Weights of a small mixture-of-experts language model, trained from scratch on English Wikipedia: width 224, a softmax router.
Below are experts of layer 4 (counted from 0) of a mixture-of-experts language model. Rows are named router (the router's row for the expert), down (a neuron's output weights, with its number) and show model dimensions 0-223. Each number is 128 + 24 x the weight over its row's rms, rounded and kept within 0 to 255. Numbers have three digits each.
After each expert's rows: "raises" lists some tokens whose logits its average output raises strongly, later layers aside. This comes from a sample of Wikipedia text that the model never trained on.

# expert 33
router:140165127120138095123164140111096127122107097125112119117149130167152129105117184156117159136145088099152140115135125146130110145105138126167136162086136113123115161148134076092145111123171131127155105107109161137078117139149139188103113130158130126085153111169122122103115165133163150123132117098106140138098156123180133099165142113099136131139119093120154085109117175162096095114138184112135146118118127190151115111104166084104125087132142141103130140133137149139109126125131103139143088152146102136109087133147158146076087137111134147140138118140151134138124122119121171113097111130098143148125138108105105125156158090097126161107100102098114110130131188136158161079106
down0:145147098153102108114105172143100143095177171095118166150122128131106119130091127151122123156101095147159099125156109101071111119158127146128166091107137124136143120108102142162126135156118155163108182067148116124158139148141131105094084131133178139084122137117099125200140147130203105111148102110112159094133144140112125137127088124117138110119145145163147098151082168103122127095083109092127133149152120098136145149149125086151124122140121099136150144148109125154101100108143164094122106138144117126073139159127145130121090131149147131130104120133131149093116159132122139133151128144123091155116190114131116136109109126110156116114161139132148118135096128121145154101158
down1:107117127130138101123080133155124145109147147124130123117089147134142188127113128132110105185151094083155146100119121147144195119137136177122120134130097136111135134087216133112105106062149116103087129120094120140123133162198139175156179068160139124125136132111138116142167118125100118140151089127116130127126141128133168119141098132111100141165094118105170106138122165139122141113145096128133119141155124093124107149116130111117107132135137150136118142082142147138159141168141099123138111122098140092120125105116123091127182081101125119140156097102119126151100106165111127131114166110095119135091125104146102117115143105146133150113137102135163116126159131161100123106162
raises: "career", "status", "place", "point", "← ", "debut"

# expert 4
router:088159108126116114128100144068151147110121141122179112136130142144122130147132110154087125152120109086135109106148103095141101134134131118127129145137118130145091142117119122114093092146117159102164124094155111159144097161119153138156160115166081099151108110081164146127098122089111155085109149187108112152136134096091134155119091142138139145095101160160167112147142105121083170143173091148098153134156148119131098121129132117122142155115118123108138115110128157151145125120144116105083159131084164104111143135130153138151152146101160158155119095117107096156126088157100110153089160143136151133109123120129179159102095136103122149164141128150163120126107157099133152124072
down0:122115112091179132115099169126145146126098133116158153159128163112131152095107141138137150138116129147093126118127107105140139158098119129155173120153113114120120087132165131124121147112107141115141124127167127128096129123137102129097139107125144127155157166094123121134127171134137092173162086121103088135105144076085102114142158138068123166110140128142126132109130108112127120178111143142115145094100163143133206117124165125125146114160095098120096129121112147129126101133113139170174153118092157142129154134153110134127111122108126177148161119151070126125132116117128145143180136175107100113100157150086133112133090104086105152123203141117112111166150117149139096153130
down1:137156140130130125115187153117131138113142116134134157125128097138093159155150102120100126108090091161124083138140135179121126123107110120100137104118117158078107102121162116114128097159140140135117183120175152129181142127156121119146151161151152126144142089137107116147102132160125136172123108106094129142116136128134117126155154146115112099122148124184128088179167120116137128145180129182123185120152143126137119078097126167144113123115102128109163143144107125146147154118145150112125135151105137139142133163161149070072108128123123142105144106139149112140142106146169144088158101135151094092150107109101133109108084113171130154109089139119098148149081126128174116122106
raises: "dating ", "attention ", "bus "

# expert 17
router:119097104173134107167149136110136138136154130112077118124146089110112117114188127152152147107136158143162114135134128112085129142180135146114124130110163122131179122132130138137161139182127093129118129119130117100131129101111115158106076176116139134113120120157104117115113159168127068123123096101120136120153119150111140145116169142069155137163128145107122141127126131146153090141113148119165067131101090134127158083150129167139108090158144110168113136186118096118112145093121162168144103110146095163170078119124110130105138152096057156107118154126119154086135155117165106152141132122093101135116117132104115129145139131148150102100096137132128121116118144129153104131135
down0:117140143085115137136104153117098138160130103148147144131142146129153175138096139121067111130074112158121133108101090151113135152129134151131113126162123121109108153131128148120109124072117118167080152123132117138103127145157124156097134119135120108143138168130110125109108165106127078182130125149163175157128114114125103094125139121134117071114084144101144162120137163124136103088171099094125162103103128094070144153132178110123055140134133172158149152118145109149143163120165169107121131129136110104143095139142113139160147120152134116106124108060136121172131138164148131111143120134109120109110110138124117116151098136090159162112128129161086110134164112121122106162141
down1:142115104102150122149151133120116126104131139178127123143110143069101136136145114161132127070122151131133150146128137159133126102099133127156122126102154128113155145119083119137102101134119109107174136121122116155142118075125114156152176114144143184133161051109148129143117082082123132181110097097093157131101114131127162147165078116115143123121139091131151151114141110099106136132106086167139125084099102151107125210100150145142115131080115181109100090133116130131113128142146119137135144120107170136155086125153096125130107129140122133154100129070120121089086141134142150117107155125127107124131136107138138140118125141120117140132160161141182160130096113120100156120147
raises: "Islands", "aceae", "months", "way", "training"

# expert 46
router:150137133121095121087128134124110122162142156104091091137108124128173128173135128127141141160114102111115118129126131071134135104109109134133106112179137120145129141107106113098094107142077144127139149180121133130129078148154124149119156131121096070079103126123170137123099122132120137104138105130137181138119154160159141190131120149150110127136123152139102122120114162116203126150110085145152170116128160183115134120088139129137156145123138105106128102153121121128170100112163104119087116163154138115089171181147113104148119102096159137141140160130112132104085103090096106186108121122114148163111117108137156113157155130148091134141117114133130126111112127115136157168149
down0:137086091149129170147110164124154096177137097101112117149151127187126110066105099160165078131095108142110106133160135139160105134105145114140135126113129086172144099152099145129134099137121119175163141118137113136120121153099129163116107107084116114088125132122133108165130131114134192091129078147129138147123132079111119151153112147138159141147126109120135090114169093142156123108140143126143082085109115172140151119116164141106094129127151119143093101107119139142164120115156136128129117138120103129110090127164149151098129128127116152099145174113123102131142115103156134186108100116106090155149118181118112129112108105113168145115145092125173125162163150122112128124138
down1:123114135106179124160118112177101104165134159145135123132093144120173104151084120171131110091122141124190136125125124137094132106138118109152108121142157091100112132110148085099106060117109128141137189125154111130105121146118078116132184128135116096151135134126106118098152066093148116133134108133115141102145143128121162108106151159137092115108140123126114139099133144101155125152084081184178145143115155186112151153104092119151163151137137113112129125120173102138094125133156145131127142158120106100143133143131175092147111154128094124093124135159110122160106141109123109144144121089128131124156113119140166144136155127141081145097128134157124154137156128151120113127181
raises: "complex ", "Ground", "complex"

# expert 22
router:138188111134120093123150136100120140100127128144133100149080142134114161169124118119089120161133056081180087126128089087120135124145117106161157092143102136161137105126145130142087128105153122156117120109140105177112127188124124110132137104115101118105137130108123145155079128109139190102094141142161087134114140116098134118154118159109129141114112166158162098157103118160098141101147113110094154125172122143128109136139130100140109172097135150156167090087123115122151111115140158124119083101121102073122121149151128111149138117129139112166166098115169110192135109158102134120098147125131160144114130137111133126115136132141082122143116130142143143100125133115161133155109
down0:104121109096130128094105116136142128091173138151148128083139165110079108158117149090160129111111156083165072143113156122091124158151134143109112107113101124144116119132141082144131154188110124116142124079145105143133142060122095162094161112144161153140107174164116090113115136135129124121150115112161106128176157143122107084126119153102121101136128161124103123123107091097123135147149132136133129134147077082114113195121142159104133183138153139121154138079108129132093135141131133151099155157144108143136127118118106100145113121108126090119104198110144155141158128142123117138090095127095096125138144148115139144122143138117138100110121132091124112159149130156145097144105
down1:159136117137113128168155156073097154135124111147120100126116119152151118129124112161090117107120131070162137131153065168140071141146136121191142112114118161127121079107130072116118119127157113109153119107096143180128121105114126142109147117145109126105106119103092105130118132134162148098157158109132104125140135100109117138114105132119163127087130135074200135099070134133127130153126151151159127139162177129148128104125174107149115131121164132136133127149132103157135107140129116136140158085107154121126130159093125153137105108115152101127122109116180120122136132113134174092109149103119153148135129127141161161125100136154116152119128109060142122097141149147122137200118
raises: "nor ", "boat ", "resistance ", "enough "

# expert 34
router:122142113174141132145166145093115129141180162114155085100173125170159132137109104138109107123132135144120146142075132144135122150128109133123128116152119150178177140156124147152137120141106143148126125103158141066094139128125148084119166103130138116095119135123144120159085141158141117149147096145094119149111086108119118139137132141123069154126093116152125104093142100119168092162111108143085120102132135145160115150158078101141163111161125092112128074133153134128153199093127120111111128158118150094147126161136142127122127153126160134125170100125113108107139103120175169147143087165106104117150083149134123158107105119137091184142126109114106109140130116112152113120134
down0:106161125129082106148112097183138138130105163151067126128105123100127071090142127141105134132172119132135109110163155122117116105141103145158105102127115109105106130135123142102134150133152112165098169171133109119113109152117111112146165119143108122115132150156147080134120055139141126167079131176109093133103107141095119158148107107120100116119161133127173102106147128051106115127153155128123130128126137121089106149103134141121135140143122162131105114148189126159130114151172120105131087130112133129113179100122164090136129139144143137115129096064145130126133106179139151114096127111165145135122108140139151153107123097156130145132152127166084120098146128118142141102167
down1:140091142143130134124138124139123102169106147075112121115136084101151104151140107151168065121128166144158117123135137164113151140138105097091172117130111105178134159141155161095082133127120112104121079075119195103136129141129160130129127121102140146132144127131105113162117121080148157129106154159133107116119159103087156136127062085153140163121133137133122114121157121132102113140109101110136103123102133168116098131138117179134138111125139126155119108124166166142185160119104142113116165118155133107123133123108104149128140119083095087185154114163131149096138146129166150138119148146111091130125124166110106142110168112146107142152155123115160096161129108124151167124126
raises: "ux", "ries ", "iro"

# expert 11
router:143148145119144116111104144163136078133133112164129122134135126185150086152155151115104152082077114130110114129097115106116113087112124157123120136106119136151141092094099176122148123101072112109149132145132102116128140129127138121150148111158134120124150153131126117134128148133125117136120093146133131108138113191146160115158125133152142182097144090107076120151096159136119103128110138117140166151132171076148130125176142119120172116143182106192094126146108118127145100157119147136156061115156140145129138139127113115141133144089124105143115135172140132134139106122123143158151090153057116188104128176114128140121127107077139120142132103125097168138116109126098141101110
down0:124077092149094095146123147115149132133138150139155096120108143094121124125113128117148145143155118130086137091121113136129083136165146121144122145152143141100129132150167112106117144074110073145147157165093110128185095129151139133200102164118100086116127122148168129062114147099095134089151118127132136141101131093134123155135135144123103118120134149156177108128157134086101122145108132176109125097134104134136125135110140172131129157151118139134123120108164169115122149059151095156144104157088127155156127155134147112125129151133124147129115145090160111127087139109091119167152099135121103144150127160136132138153119100133104123121083171094102154130123116153166139089097
down1:115100135114146107128177164134146143149152150144130107183160100134149129136129125124134095129120104107161096129092109120147117141150116096113130142091150123119144134104111148149113150109135149110098136139082113158125143134152129086142117094131130116105102097102111127142159119111147146159140145104100110106161137174138175104132116162131134157120092155110147151169109132164130124116131148134099059115105129106126130132150089130154084149117127115213155182140108158095148125090142122120141138149106124158120125115111104110122132133088131159073148150150111126157169144105117109154103094186158118097105121104109073121145081137106117117105115123120144146054142139148123132086115
raises: "L ", "=", "effect ", "better "

# expert 19
router:141103106118108121136074113114146075116138180193118113096155123136142129143116142140145119084110110082142103135125138101118100084078122114096138118136188113100162132124104127111140117130119138117146171121147153116120107154107106143146131134132102172190119112111137099139123081127152114132137139143111119107108105169099085134170153126148123103098145163139157150175161110142124159092093123120110177149131120125068098134089144102078125112152141141129145099140135109123107159173147099148116116119091093138126161150139119123145118124156153096131113125112144131106155119116101123152133126176128130132119125106119158141139141116181151108155144106126117188111123132145079149109172
down0:129119089117185109144104146116090125118149141099154140121128146095156131089144135134138138141104115103095143128117125118105120042150129117130100136116141085171119090118138070106102121085099162129121162120135128107145133125110118092125107130112124161167124129128135149125148092118106094187075118152180142118122120097117103085149129110169103184078163185116137151161113143154122167117127091140094128154105157112127128129186102160088132109104128135142146128135141141113108140110136150140115143088122160160130128140149116137182110148151105142131110144106130131126098098100097119145135141103119113105163151113118139125133119128130116124067130149185130127139097113147143133144093
down1:122155107137118130117143136118162128123131137127171126166082119099154125118168144097136164091116132158142093122170120108128096169156132101140144176105092139139107161107114105119158103119124083117134092176121139102131097119091153075118139113117140108112140147142168147113170120126124096109166135117140107144120130100143144092143077141098130123130153147125108169109106143102122132182100131133138140098109157152114127142117150105158092134116108100135190141149111132104129130176109114095152111141145123158177116129150128105115067133111149128168138127110118133124145102163106137158092134126122152126132123091160094128132102098063152138116093137108182136180161136170131104126158
raises: "information", "scores", "alternative "

# expert 26
router:106059187131148135131158125112137120088123093133120166118146140138115109119127145160157130086133136168123180138125151159128128098174155159168139125101123139137124183137124165106142148124132149127119100166103119144168152115103100089123114165121122112060164118153096110161176167159128108136148150093136120138125130167134137087134125133140135082130124088110097116153131142139154124135100108125138133169113079183140135135141105145152147135144094110134135150129081113133145137108145156101140156154119122166126145125131080138080178091146102104099128155139101134125111136110134111084117124146181123102159147122124109135135126101180108130138117133106095127128140106146151103097117
down0:129126089149122124108137151147137134133143160118073143139109145146092094123174139129079161107135114125145173125119134149107127126139120123144149131129140126163143119124107120128138141096119106164126098126140178116107114119122105167113107147123153127101111176106087161106098136153139146153167131173125115114151123112151131106111203100111117139114070136124133087113136140131120126097129170074138103137106104099079104113111129126112140135150129162136132107108127156115154106079122150179132113192106125112150112140102124108144133184115080149138132131138147118120130119112100127179103107127129126142137141168123194132111154178077112149142121138096122050142122160130112124146104
down1:135141111123113107142091157129129147169165153085146116149146115114117097099125133079117139125132145110122099165126121157114128135107086107144121080145163135074160149124152135153152151125122169149201140097113087120082141106177148133123117143099123107077113123152147157135127114125143150136138110147144133104097104118103168133118164149116097112087116166144097128087144155141167120132113106185111113161146120131108105151190124185115139134148126146152142134110111142147097122076136073158178132125164079137098118107141093131159111137132122099094116133168102141109121124110149095114148160127115113103096107104144140108131111129157146121152140140137157116113094143121141141116104
raises: "next ", "last ", "third ", "latter ", "​(", "​ "

# expert 24
router:146116111093127100162141128122110136144163083155136111110118171173145149118189146108132149139142131160138124145085102134163087158140152137114105095107151128138114127105132143138141143080115149113125110158126089116138124121110156154152067134109149152158142144085138103135101058112151160129122100115130149108137094112151138145121121088167140142155114159113130160079121119127129143152137118149114107108140135156112162151176122119149124147163134151108145128128092151108127150183143131132179164106115112159124100110111101135093097108114134134098129115130125172153093157096107123114088155083160129134166081145121143101133111124130153125142098141095147123115127107177147152089069
down0:095166099092105148143148115156103165124154124109135123109131146120103127084154117092128138138153126145131136168086150119097106156121135116120118107087096111103128141154146118112129109086138126148154136123125143095119144156084127120149122164096139090116108131120125145158158075119133127144122112112135137100127140149098127133124172099107116131135110158127136122094121135103118124177095147162154115095127109156165140175166119127151101170132112128100098139179123172121121143169139136147157133059130108118149116131110078152092093116165171106068131160118114164182140133115112155159124091121080128134162186101109125111133149141114170125164098150099129174138113130141117124132120
down1:157130149144141100137092107120143127113145131158159143086104153125101126081154121152094087099144147136110106123050108158113140130122157138125143180108103100093150152123110106124094122097122130106195133121101131103109113106115157182129098129123104157127114087079159138129147125090129125186082108102113133166164148108131097106124128110151132128121129140156130136134121165096165089136175128116163128153118133126139188146091137135124140114134106135133164147100144111118139142133096150130132154151132119135152130125116142088164106129103125107139083119126086178127135133124101131108160124190156143135115111160104150112172120155156081109106112124132142107129167117131142130172142
raises: "-", "\n\n", "es ", "ud", "ing ", "es"

# expert 29
router:086151108122112120122087133079154144114116143137155101126098156133126146165109102157090143162110132085116104093129072102131094135129142104109116144151110119153092151121118109113090098130142151106151122085149102150133104157133105113136181084156098105145112103099149127144103103100130169085119145177111115164141147082107122175104087117151123129102115142154165122141117109119074168153165086124122188110158156120130104133122120122147123169108131123138139112110116120141148123134141116117090130121110155088132141129114155150156147155113183160153138126121105090161132089145081138134093164123128145144103121125130163147115110142109106151159150126155173114134117157121129150162102
down0:144118098152101164157107133123125135091154142152116142137107163097150093160137115122131131108118104146104104082149112095108162116110158179131117128175130136151175133090112136125151178147120143140152122137142138135150069165131129115119113106123117103119140110135163096081110152107146102109164115136110132181114095177119116100127146164142145097111134125180119065090111088144121079176133136119149152129136149123098120119129112139126151112144126109134100079141147144104118096116145146128133133124130125129146102146106112102135153152143106131156129156137160136147144084159061094122115143153130119141122124180082122112076117144114120189120120154060102146118119145125123117126112
down1:156145139110104102106127094138131114139118146086124081109133145112120105109118156107155135104166109153108104140160158182143118120122173146177132131124105146160112173140127178119105158118149147114151133093117154112138178116110115133123128145119125079105138115128174110122127155124100167109156131144150133140087080122127118128146149079126152129119144132120137129098104140120127097139177130164107151112090151113158087135087118081141195138140110145110104132134173144158169141125122063150127150132135124121124082121105118150124079149104115098152116154170135130090134107126108111163126148132117107165175101140166082110138107170145144121168100111093113151128118147113127110115122
raises: "row", "row ", "Hav"

# expert 15
router:096084139137128147103159170133172134150110134124115117136112140082131119108098097119169142113113163169138122136129179120139147127151137146156122096085135128142109098125099147112160165151117139105152071156155108129112121109145116145142087119095121138118112122180116136151153152180177104107137183136187161145073118165086063093132126101121160093163135143126110120143125114174145102152066142158121120113125115078116119138105125152137147123099111157130107115078132140150112123128108177111122151157110132130100123124114082134119123103138110162135126142144113107097105149143158125140147137123113127140127140147135106110127140156174163127134129132091080107143096126139095118121129
down0:137080167086115099093122106136106136138116099125105107136130116159148148116127111126108106103172127132169127159141127186150099091122129102160114125173144119161170109090168192160110107120126131098102127133122143120110140138082140089121130173107133146108132113154149144147140084138147148124160111162110107125123149108144147084155143131090101115153176109116107148105137144116144087094136130093128133137124111158122134106148145103143092098158121157178151124157112116099130115096136112138138145120116141125111112142140115132112214158135109109145086125094088180129107133110120138125072154088124129108140127115177176151098135127126126123091147096154156136088151130124128128113129
down1:149178138137134088109117121134133138110096139139108167097145090168164106126190161130129093138174117083163119126100101163142136131124119072159133110128125163140144154145123136133102135122144132143069137100129125105105105137143130126082137143122138140146121114172130105100137132122109163114129119131137108105135135157135157142146160185103155144123134119140137082152165150106136119108178128117164118133114093136121120088137130117140114092166136145125117153086147131100134108097074112168153115120140138086171120132137120105136116150095145125119145091108128173136163122133126065098126117114119099146137149124082164151124164156120133147121095089168127101106165138094175091120085
raises: "192", "179", "200", "193", "195"

# expert 32
router:117164134100146092086117173140117116133127161068175163135130145139146158104156122067144099120143133143117110137157127179123146143116152146138125112105170148133181115116169133166129117123174076123109106105111112157139132103126160149142141151125131181079139113078136132169129136127161113151129105126144105181119144111130111127156153140149112144136128101127102160150132109127086102160122142157129156158127107099088146155140114108091087161146164139135148171139099117098118109090145104127117163148159109107120109139107123117174103150143146163138113106114153112102104100129084161128117144159106137101082145144123131139111123153088078110117088135109108127115106151132147120120112
down0:134134128101126165193129130122109174137095137110089141141174129126136151172094133109118123142113133144151113154143109150140107147113146153150126116165123128126074119080096135095125132132131133099122092136120120150117167117095121137136088117137157133178141111133118127127127164104113109151142120121092134098117124145103122130102108143096116118174147102147124155160081178136119161124075110109147116153105075063129146165146142139121108131141124132069136187169114082090147132141105122154128139089112108120140140098121117128119154111192163121123119115151161139165174123142134107136120130160155128111106140084133136111097112147115136130144093148086136104175111140136146104095173
down1:133160108141085106106166120133115132153152199115113123121135098187142100095160121135111138145099137139104159146116130165135114153111143144151090118133124132148141126116108124073121129091129133100176105134099087091128144127147096130155137147130148093133166122162118127127142148149142145127184116093107163105108141161143108136151102128099148156093117124157099095097135141130126089174114132102133088128137140106133124116141123096142167164136110096182173119128131085156153118133157124129136122123151132100135123124137141125136140120088115119131116132174104112107153151117097091169126131124156167130137170157140136137088078109136152087190122169131146172168123137167115088150118
raises: "ato ", "jo ", ". ", "eing "

# expert 43
router:091194102109120149147141157098128113092132143136140107138104097129127131163088113102094130177137148092117119111134119098122093146148101121136110127142099113168090143130110078117128087093129133101141150098158155153102082174151118115140183126155128128157116114078162099128112115100118147090132135145124105122140156094110095176107110126107133162111108112178154107161132113150135166120161093167110137114169120108100132137121130122180138165142145119076130123120114131131122135147135140088081144149111142084133140126103153137162166142138120158168109147156127119173110108134099130120103143159117142134131142118126186112138122109129071153142129144150168093121145124102109143140113
down0:111131129154092156141124110146126109150167140143145168153112161150110157152099103104109122094148160112135123144105124139143106146128090172065110157114138160142184132098124118131145077133117103129161137136138138142103131133128117133116130116132154152136142107130129108157141163162172147150108146119064119156118158114169123143101136136116100087157088134124072063099109097099132179141159093138095098143128112112101154119161152088129130089119129106172099135103136085134126124131121118149122154112146136119119160120122140100131152122117191137108154183108161087119138159138107127141091125085141159113100149100124151163136139139116128143168138117099089121084143146113134145146121
down1:171107148150094118114126117134124154142112146120140101128113130062137127143122116091124099153143104148131115150103103144131129084153128144132130112141120127141122148130125155173120129116074141148096080142143115124148138147159115160138143162158183166105121144118095111169133136129155122140105080142130067147141112156139183097133133115145119110157179147174127156145119164166087131100111137126137160137093143099134120146162124121121126086083158143175174168127130126093101107146145176172160174137122164108069133105145120115113134119103131144097103134081141132114149141126153127130132098117140146129091087129133145148106138108077121142114137161136099139116111131122106152093090
raises: "and ", "ili", "ees", "s ", "out", "oth"

# expert 47
router:097156093136104111141102143101152150115122138141161104151114140131129137153115102142094147153121095082142119107112121097140078137121116138123138148152114106137093122124118113114100078130124159112148109104157105144121104170126125139130183111142101103165097115089179141124091110089133165103130120168121121156128166109105141165133100112141139160108104141165153112144130110117066201134180092175102170118160151118113084123128125113136134165110155119131149127115118120142157121123119111099090150138083161093117135131108138152154138153110166155153137119116105105162120097162118148148102166148146137142094110129142162160094109146108123144165151106156183108126120148115130129151100
down0:116135124142133148101111107102146144176146143162129137142080145141094135107116077103133131139170098122086119086131069146100171109132120103111151117117128113189088145115097162139109157103154146125147122141146163111125163123093152141109161148112154120129111151141151152106133151095182132193106116122129122130124125093138133132080129198123140100097130138105147076108141129136157180108125117154135099109115105150113159140126155106119123144143165135156101138165133157114117143140126139162145146138141110119123124110212130105150131143094109127149119123096114125109131103099124183110130140127112124133157094100182112141118113116088127150118100158115156120156102135158111162124134
down1:126128151117148151115126120090146120108151085108086087129108114152117135089122139132091159141092142134105106149136111121181086132103146092134126089112103142144081145112176113127075157129140096118156078095115147139118118131132184158128134130129130161155129148110157128105134125106113121142129099114136124141099115128078109117148105114120118161111154142133150119112116126069162155135079143142127145146114133078148101100148077115119167152108135104124159158136141130125144123146094128178120140119171132154120119156094103134127158155107165116120116134129132127129163138160125144144157149129162140102128109155107177082132104137130145148167170135091139147114096183110098204140140
raises: "ously ", "arch ", "ously", "ous ", "speaker ", "Cemetery"

# expert 36
router:094160115110108102135101149093141141124121139118168092145119153133131153157118109145106140157119113076134100100131097105141095149117132129125132159145117127147108140115114100114085096133133151095163121098150111161119100168134126114138171097167089101159090114099168155135103112098125163090138149173116113162140166100106136160121096136158149133106114148168166122137139100124074183136171082139099176121145150131119098130137128117137137164105142121132131121107130133154152142131132101104095130126103151084118138135122150162156137161128181163161120132122105102163136097143103141145089170131142153148102131147129171151097099145115111160165156131167165116123121154105128159146092
down0:158139137087150157105164135105147124115108126095126144191098130122160164146128123121155136095131117134104136148120158109112158127139141166102137098121131127154113149080148158145112133166131097140144128114094125126135106127088117118150153101100131199113155174170105102135140099122103127085141127095130159173145141159132110121154158173160119149153152104144154142093139144125127134076141102086133158101118157145129110115116185138087100159160127126119112124172129202115124111128095123125116131124132088122135165150149100127129139127122140108144111102123114137180148128135093138123071141142127103154129145103124148130140123194093162105141089110101104123110123147140110119175142
down1:101172139137105081110092135111147139107138098152150170108100107155075145131139142100115111159129118147101107111165085122114146165139124086127127122085104110116105143154131076097161108130110112132136116138137127179172134128126103101115156096107161079152152116118146128137122116128095146170129108190111114162157141109153114123106176129132119157120108085131136131151077129127108089147126165143148140142088143116105127110122147136138126141177110128149168145148179133151143137128107091146163120153129119153149115175148139095167097144087113137170129115091156130133172119088139099147123110138167163096125153117120126096126118152134121132089145147108178143134132119157130166121117
raises: "Confederate ", "why ", "injury "

# expert 38
router:120137155113132119108124113145129146153106147119122129135086077119147087059140119130168132147120130110139104133144077160128113159094092085114138105074100114158132124149161095149138148148172130166105189097150119091065114111113161152111143152135123098083129128162142091163126139151137142133149113125125137182144155123132145155113153132143153155135158147144114074146108123115131132084152183111167120130133146116154133084100127144135116099094139095104158095096139143120128131130101164107111149146112135139095124081152127090141118120155152115115110105102119171140159133120125145104159098143127115095122126125116102161165143119119152126120112164114084164143091144129120147134155
down0:115123127137110082135132135142130122152154115139115221138146138105150114128180144111153096134124111143145085166111149110127139082142161053127129097087149176137142109137143106133100141162113117147130097128123100150163117129119118119159125157177129123127111124127129095173172113126114123170114127141148079153136155118110139140105187165153144142123139166135090116151097113131075106147167115116156072124126134098129087153076123078118113151095110138171113104135131147133143099107111142161176133115115161118129134134115132121114113120135128121136155113115128181117117127127136171087124131121154079139094101132162131094131124100129116136118131117141116118128108120148172156111107
down1:151158116170133111105130145111162098098172117145104135174130116127161115111116125119104120102127141118120157093118135107180134080082134145156121130176159164105135102133129111145135131120160149086064088143132160145106151141147116112145132159162116080151098151123090182116142148091086092151166136165149115212117125121142141117125076141142130112115151155130140078170146161151122145153089138145120126155144125067147143118112131098135131108105111110140128135117109129103130112165106088123104088140140162140127142124081130128138114131123120161143117153127142112108072131137122123127132153108148112112085138116133142122115125150099157094127086147092151138113126126100093142112111
raises: "| ", "|", "(", "Si"

# expert 9
router:145157155125102130108129167102104102104107144163103171145137145158173099150133105119120093116154179119137137114150132145132105130084104152100175154160115120117121122161129085120144117136092124072082100125136128118108108137121099118167151100130137117116104118135103138079117171125152125145102136125142128101101113098172116143072113135126124135151133130159123139129106166118129154107159122092099077148169146131109118131179128112117110138097165069142144145140136175092097141129121117129119157115120133126140150101121145132129110144126143124131128101112123159160152119119112096102130130108108147148122148078173120140110172115190126144078113145119098097176135100154170147179157
down0:117101111140111110100141136119069098122119154136147135136167159095058112105106126139133140115134114155133135097145163158156127187125123152120136152106095096173144161132162111170110133096126112151139072140120162168103158100101104122114109090130123122058106144152130142091117112103124119122131105145095151151131121133139119163134112137146092127130159119126130133124144134128131122053118104162108089109095114166149137087165093108135146144119127150137122159111110105142132152140153151138112072165133159147166138115141106123115102142132151140139158148185134114129122095104126136095104141142158142098136163142130128157147072114140106146131169154137162120124153180134096149117126
down1:166101131127107120152160115155172156125121129133146143116164112126065097124108064105121123141104157139149095118146121100101124141183144059131140163100113135132141132108147100136120116140123138110140157139110139120146119138139145113162138107107097140110132132134149153112132139113112152140152129104113105152124117106140128141073117145167126103133084091122142152097147129093124118169156113178100134125123155132100167085118158133096150135120107164140135121132116154179102118126134133122084095151079140125135175109104134155131157113065093078187129121133120176164128160138116141138166121153118108077131113148158095172093126100138154094130146139134115092114116099111102144130118
raises: "Description", "se ", "ment ", "cher ", "Conservation "

# expert 10
router:135111107110138131100118095101130103135101120112163147178156084134145126101133132111138155151116127150141086126160154137114145099136152123126148153149061131133144149133111146126167137166153114161129085160114141127175092143145133121109162123145121101133160102089135147108136130128122102082115055166131109100113156117141118127083146080101114100127123077177141142104129165147085117133119172138151154142145123102162146153117132112167161171129094140162148071105140154125134169120094145130134138084101144099122132105157117114105123157125134132134150133089113146161116121128129140174110173100139078151114144129126168090123123169079133111117133136122121114112152094151134125126110
down0:096105127140107104085139104125116160146132176112145101123137098116101146129142133135191157160115110137111140133114121129103099147154111132092106132131119101091116154135127139130118090144134083185119154085123140170157147158127132142131142122097138182133142092106129156113109128165121140106134110119141066161118182101089141143166145097132148109131164132117105087099137160153124119141133117145115125116145129100143098155136109150140101118137129185148166115092121131120144170131149142127120132039147121143135144142083114110135114091119097113126120112135132131140170088170152139120163140123102144132115110108117128089138100133145144091094149147103139165108116146131040134112131
down1:147133144133134126146146116147112151129162161126100128133075193175122172140116113114119113119148095162137149114119112110139092143084153095181111146102165086167115115130119087075107097134111113088165178153115163105077111095135133123154108125128149135123102155124160159127120110192144116160128148132178157143129128107120081160142132139127110115101121119091111166111101094148106092129154146130123124120121158136097106118110118138138135146123110154144140146133148118135129120133136125159123126123105096117094145144150112075175085170117146141104083130162120096110131077151119080128153129137094120117126122144136124117146144117105129151151124113100080139110101157168125092151129
raises: "=", "– ", "("

# expert 28
router:088166115110107110169105136109140149118132141153178126148138113141118125144114086141108129139126127102115102104125091117130122137105147132116137150130130124136096111122128090128089073145129147129142120106143120165129101156145119127130172124151104110149090118092151136161117119094131156069139151163079129138100140108115121146112089133146137127099131126155158112144131154128066172155168098116089180114151141148127096128101114146164109136119137100135142107123130124156159143134106087123106152110097173079137139114107144169142133125108152147153145139117110108155133080178093135116077138138144142130103092155110189150084100136109104186151152121158166123123124155096113134162090
down0:101105128086092115094138146111117124111148133161103134128140147125138139132175168138079096154130132155134135129176136101108109163111154081127136144151111092083106162152143151196155111110118141145134136173108117149126136121114156083129123092122148107144134097125077094109142155126139113099138135128073079092150182144164132149087136106123130122110140138127129131162120150108095102176111130145179104144126113109123160109128105095176169152126101181143135151155160081146139105101145098096136130168114133135146116154122121165157148156089126124137112130142143122141097130136123126149152104137145120130162105128122105157127072148107098107107128133148142127109109109133105097152169
down1:102134136091123111133159144147111116126130097126109148157143146135148143071103132109137138111142159101128094148155160147062133137115133140138141125155117136126131130162147130113130118120111166131105129145132158163139164116139101163113138109129132176099091103159114116145137159139126141082122119123142119133148107115132151145136160149109100124162138123080139050097130138155111115144122136168141116160103138106106105151184077124132162111122100127106122137103106127127083103103151124053158158136121156101109143156111165072126124137108161136090168133139146137115110093110155111111135152164153138129076144159174151106088134154111118165141119108099126102121070122124097122081111
raises: "subject ", "minute ", "spot "